Experts of a small language model.
Experts: 64 experts in each of 12 layers, 64 SwiGLU neurons an expert, 2 picks a token, a softmax router, a shared expert of 64 neurons.
Below are experts of layer 7 (counted from 0) of a mixture-of-experts language model. Rows are named router (the router's row for the expert) and show model dimensions 96-191. Each number is 128 + 32 x the weight over its row's rms, rounded and kept within 0 to 255. Numbers have three digits each.
After each expert's rows: "comes after" lists some tokens at least twice as common just before its tokens as in all text. This comes from a sample of Wikipedia text that the model never trained on. Tokens count by the router's weight.

# expert 5
router:123112129069121163095159087152097074156104201129102194128077123146173130108158154138082112141154101125130163030136126108055152164109119115135071135129117181167154121095143186124214078102139105137117065156115135148140118151138109164066128070097108115104165101136107138129131126166113113132
comes after: "0", "4", "3", "5", "6", "2"

# expert 20
router:180194098111129132195177085142121095156077203110149132116132111160112128193142123168161142132170050095123148088089141099107216139124116094139086190092084162137132128130135147124141077111172152119127141106151146184152123141077125161079157107130072153133125050119117150128160157143115166099
comes after: " the", ",", " The", ":", "The", " in"

# expert 32
router:147126122101131114170125122144117110113093165094115185112113099099170146154119133166156131109160075082076109073114111155116184105083110074136097188098084162120134120173117119118219107093111128108087107138116134108153115072159064138152176057105128152136123140137090106094165147097146176115
comes after: " at", " |", " of", " the", " University", ":"

# expert 45
router:134119075093145158185139085171112115189087152119143177153098113103156121118141126147116095113132153113147094097157112158117162129099132069123027179115110171155162154164127196151113106074100136108148131143165144137197114131137109156117190126123088090103144112116130140121130126176086134091
comes after: " of", " the", ":", " a", " and", " at"

# expert 2
router:154128165082131167180190116148080121161088147099091160147080105100109123190141129129143126080155073113156089137108082133103140132056115087164082150100090141146122132136097166144154072087124194181119073134161112168140118122089063155095215099126107146134134091130080145107114069100111144102
comes after: "2", " and", "0", "5", "3", "8"

# expert 41
router:120170159083133141097137105119104104174110172125129173146097086100150144133124162102075107136122171060140108078133086140083170124156079076100091165119115194130121110172077150131143096124152144142133121114151153132166112116157136084128166086131102130130087105099108159101080130111068093138
comes after: " K", " G", " ", " C", " P", " F"

# expert 4
router:137161061104098103172151153187071116125066154118157181131146147135149145144160162139130084105137141100133094089114153046102155165141136105090061129090105182169129149171125131121152088098157130123112098100082175196135098160081104078105119125058167116135145096153108133105138117107119156142
comes after: "1", "0", "°", " |", "9", "2"

# expert 24
router:186151103127139162138134098133106082173099179109150181126084079141125174086188208121126110124164104136102081123149139169101129171104154072122107106042084140203165091144112170101120097106148109150100143151136137127138106103105115101144158154118124107119159079143094131120174100081056131134
comes after: " =", "\n", "==", " ==", ")", "==="

# expert 14
router:156165170082131157166137121157085112200111164117132166150078100119156161082094134122161135108188145123130153130094136127113168137139112097088086108128104154144136130108119200112164106097117157177107052092127135140157089121141113060095164106110137107132134100124112166124149167110138111120
comes after: "4", "3", "5", "6", "7", "2"

# expert 25
router:104121125089113180163138146177105116160084138121088151167097128066107144101163137138076119101139080124097090095155193107122168120119102072142120132114112183126112144152121158133143094120122147188167105065107206100095102100164170107117138113100115106059122120117143170062100103109097162117
comes after: " S", " W", " B", "S", "B", " M"

# expert 11
router:191189156109083167127157076138143091178106167107117180143083106107134138119137175151136130106178149096090101092113178131105161154112111090105137187124116133139115141156104145114181119054163134138068081158106120141145116133121153069108141091092090161110084077138102161079118122116132126116
comes after: "'", " with", " of", " for", " on", " to"

# expert 26
router:118118114126078163140156133152101138170117105107114183125113127160118149124151153159109109115196066121093094145195136101114184144075071068086093171066115148145139137111108125083123060129172132141098110106139122100133104085120133143128138039077094117107166093123101144084061064086153058092
comes after: " ", "1", "2", "3", " April", " May"

# expert 31
router:133127138109126183155182136134095109186059194121110157107129121124169165161139153129100081108172133125114115139146154164118169144081131080091096134086034159192131120166080131096133103114166120148121078161178141125159099127128096136114116127113155136071110068133098115121169122096112160123
comes after: "0", "6", "1", "8", "7", "3"

# expert 48
router:143129123109114174173099111178058099128090120079087134137137098166152130149104163136134110092135085131151119104141162157128182144118111081097157190083120160167122159213168171112133124130168102157124137138092116146114094068163117125109145101116139109146157097106151123110093102083091166048
comes after: " the", " in", " for", " In", " on", " at"

# expert 16
router:151111179096095135154139104163094143136125165132129104127132065059096135149132107160168135155171063116164053102098176070099164144168131082049144078123076178190149115112136174067159094099115162144047103121114190161094102151166136136149152119095116167149126093096124104118120146123140147092
comes after: "s", "li", "op", "es", "as", "is"

# expert 60
router:092106116157108194157127100157109071128126188084139129157130135131127163132130136105127123102157149112107087090157148139087176156094080069149060161134097176158167089145121113164160096077124128121122177088129113138134133119088164098101142075078114154121122058106057160135124095156171104120
comes after: "–", " ", "-", "/", "′", "+"

# expert 10
router:121161101091102142116214095096110049176139132150142158116117101143174150185153167123130141095158095148127106129115116172074140102118107073167124137091113152153101176125112105096102159043172129129087118153165121114163103127128178114131159105121143119107198097128087121071139122109106142073
comes after: "-", "|", "\n", " •", " Time", " Production"

# expert 37
router:149118163147124136164138112146084118148079157092149177137123126151167155133160087148143058085170149110139119125103129146131153123074103118121161161078086105120114137125152175095196123077159141150082103129087113132189157142130105141137179069140074104133144055108077162098130134117111130080
comes after: " ", " (", " O", "n", " \"", "in"

# expert 3
router:182114132083111160163207122136117060128147141116107214128099074095146123158112166102117114117132125086065130113099138144092170124136158081100096192071078162118141179154112165130128106108103098122098073124122151114164111142082150125078125120092102164100104120110113168089141087084109170083
comes after: ",", "\n", " and", " he", " who", " had"

# expert 38
router:134146116148110146143143099152100082144137133101081129129086131099111151143158125168130091083142065121067087140108114155125186151116092089136121129069065158111163148131127108119145151122139172147107089091136148112137106091095112150152170117139106169149123105116114152092091131038093151113
comes after: " was", " is", " were", " to", " be", " been"

# expert 34
router:135150158163102172116158141129104117179113152109095191096174123143181136161110132157138063077143093157162098108108117149123122125067101060103092137059095140166130176121118148112183138088145101161105102148083133113182131136136072132095119104126070098117127087109110105133176139142107097085
comes after: " ", "2", " medal", " (", " Kingdom", " Women"

# expert 23
router:205147129098117174158151099134081058167108174127162185144116100103127158125186177161163071067158114131132125095156122139150178122142077097106121141047101162138140151190139176098137110079108125172076073151123137102161095086080164092129185093127137149146115078153107153102164116061138111120
comes after: " It", " it", " which", " is", " was", " to"

# expert 30
router:085156092138107173153143130124053105195110179128104173125114119170154175127120122134112166094174122130114108108159138160108222088143149093127092134103077166173160100136075110124131088125185105122098105149152127122144125150080124162093127123079119167072102073126057161126106131091093178135
comes after: ".", "1", "9", "6", "3", "7"

# expert 0
router:190120170082112138156162060149097097169107188134106143138068111102136157124145137155167101126181097091131154098109150126138128176103123095119123161067097139148120094125123167129122107098131159123096098146123128112125106128130121113090164103120105174091062082153095152101111140087150098134
comes after: " is", " as", " was", ",", " of", "'"

# expert 39
router:101133086089089146160104119168146090140109154108163123158117140094114159127180215171085086116162062123094110114113176157142182127103142110137129147131079173112170164177141171062135118116134142092133135115123151128176116131081119135161180117133073111119112109116117158137137104077105145158
comes after: " as", " was", "-", " is", " m", " Al"

# expert 29
router:095109120113126130176161096152130117136069156093104150167059089126172127131176149126110124138170140099112107119138091121091153174102140030111059149065125160159125127123111156101132131093128125182157104100115192119152140169108095136113134115098123144122122103134132067097117141162085122080
comes after: " the", " (", " ", " of", " in", "-"

# expert 63
router:131137076138102150150133146148121101151074169119136132157113128164172159157103109139143145129142061092126165114106156136134175183099147072114032124107086179132135168140172171086164132094146084155096098087097106177150110104069139131101127127094115187143127095078111160053170075124110154111
comes after: " ", "-", " re", " the", "–", " The"

# expert 28
router:142087117124112163132122156148128074214113161126146180120132122095131153162155199145125091114143106114165097119118123136145165195060050071085088176140112169144095109165157147107129129095120154112141155118142102174126088165119142176121117141114104140123194087112129095113133102117151121052
comes after: " ", " on", "–", " the", "On", " On"

# expert 51
router:149140120134135127164216102163058130130075107110079141143124129138148119138124166120103166048173158120121097104097112139085122075147101070122103164144068162157092140135190147078111106129125134207105076137138183113144117083121171139114106102068124117175163105125147122111110089114100129063
comes after: " in", " In", " con", " Con", " pro", " re"

# expert 17
router:175160185122111123173125109138073146172093107125171176185137076107092135126129103146072117142134100071106039071140165093119178155099147072128149107118111176139201165120165131113132125122141109164114124127119182121117037091137203086110186104105119128126121118134145184117100129130108133165
comes after: " S", "s", "S", " St", " D", "T"

# expert 13
router:145186156066081185118118119135139142181103158095139143121083080122132170106117107124138134111184114104137125103100161146106183163101104103116111104103085171150142160096121121128127116042156055124140136081146113130131116125180141099095123103085122182105080083155092158112114163161089118088
comes after: " of", " in", " during", " for", " at", " won"

# expert 54
router:172122105120142188121181102131105080143127166112132172149115104108141137108177147170181097078155128125094102128138105131118176132141147082150085115085063186198135130131150121133157079071191158130070083165111154148122125122135095086113125095118126113100127102096146189125105096131096144105
comes after: "\n", "\"", ")", " /", " footballer", " NY"

# expert 36
router:124118119136109140198188113165090125211096120120087140135098129107134130175128147162102121132175140132127128100123099057117186122159106118138108159135039192160168120162154155147136066072128170127125083125144175124127083115087133173100129129118102139056138099079080084128165118123101128048
comes after: " a", "9", "0", " the", " The", " A"

# expert 43
router:117154136125155170141166072132094084134149130139132188127093096100106137175114151166086150080148056135079156094144126143102166172141162099126102134059058135097156159173110158137149122071115102158115085166094125164163120141042096142114138127124075153118134067115104125086122091084093077074
comes after: " the", " The", ".", "The", ",", " that"

# expert 47
router:156134130117118167160188115140125089149098124092121083180120113146145180158099194215176148141140087184085077111075106113108159157106127088095059156117095159131152131162124138069138146062122144099123133106137147156107111113110108098101146079125105192090145091117073140126100136111055152084
comes after: "\n", ".", "-", "==", "|", "==="

# expert 58
router:174185109150123163147174116137121139148116130089104126125076101102150123184120161107164146118133054077134157099132166140117178119134130062146083188098101194197120165195163170096098122124084121138112092128081114158128088098130137143105152089101107121106145091110132124029117108111085132083
comes after: " the", " a", " his", " its", " an", " their"

# expert 44
router:159105182140131139112131095166121098165066177121119135153143131111122144151118202201120106122162106139127154150115117114121201188073111101086135132142083143152150099127147122072158094068124159118128137084100223169149105093095105115133176111129099139137156095145095130103107117084097132115
comes after: ".", "\n", " \"", " (", " O", " La"

# expert 57
router:158178122089114155108165127153116098135088149100123134151113142113154159120166130135169137093147101108105160104124119105093189144132084092083079138080118172179137188150151165118144081089178175113086070161086201131156136117131138082121135100093127111064124137121135144127128096131108132086
comes after: "\n", ".", ")", "\"", "6", "7"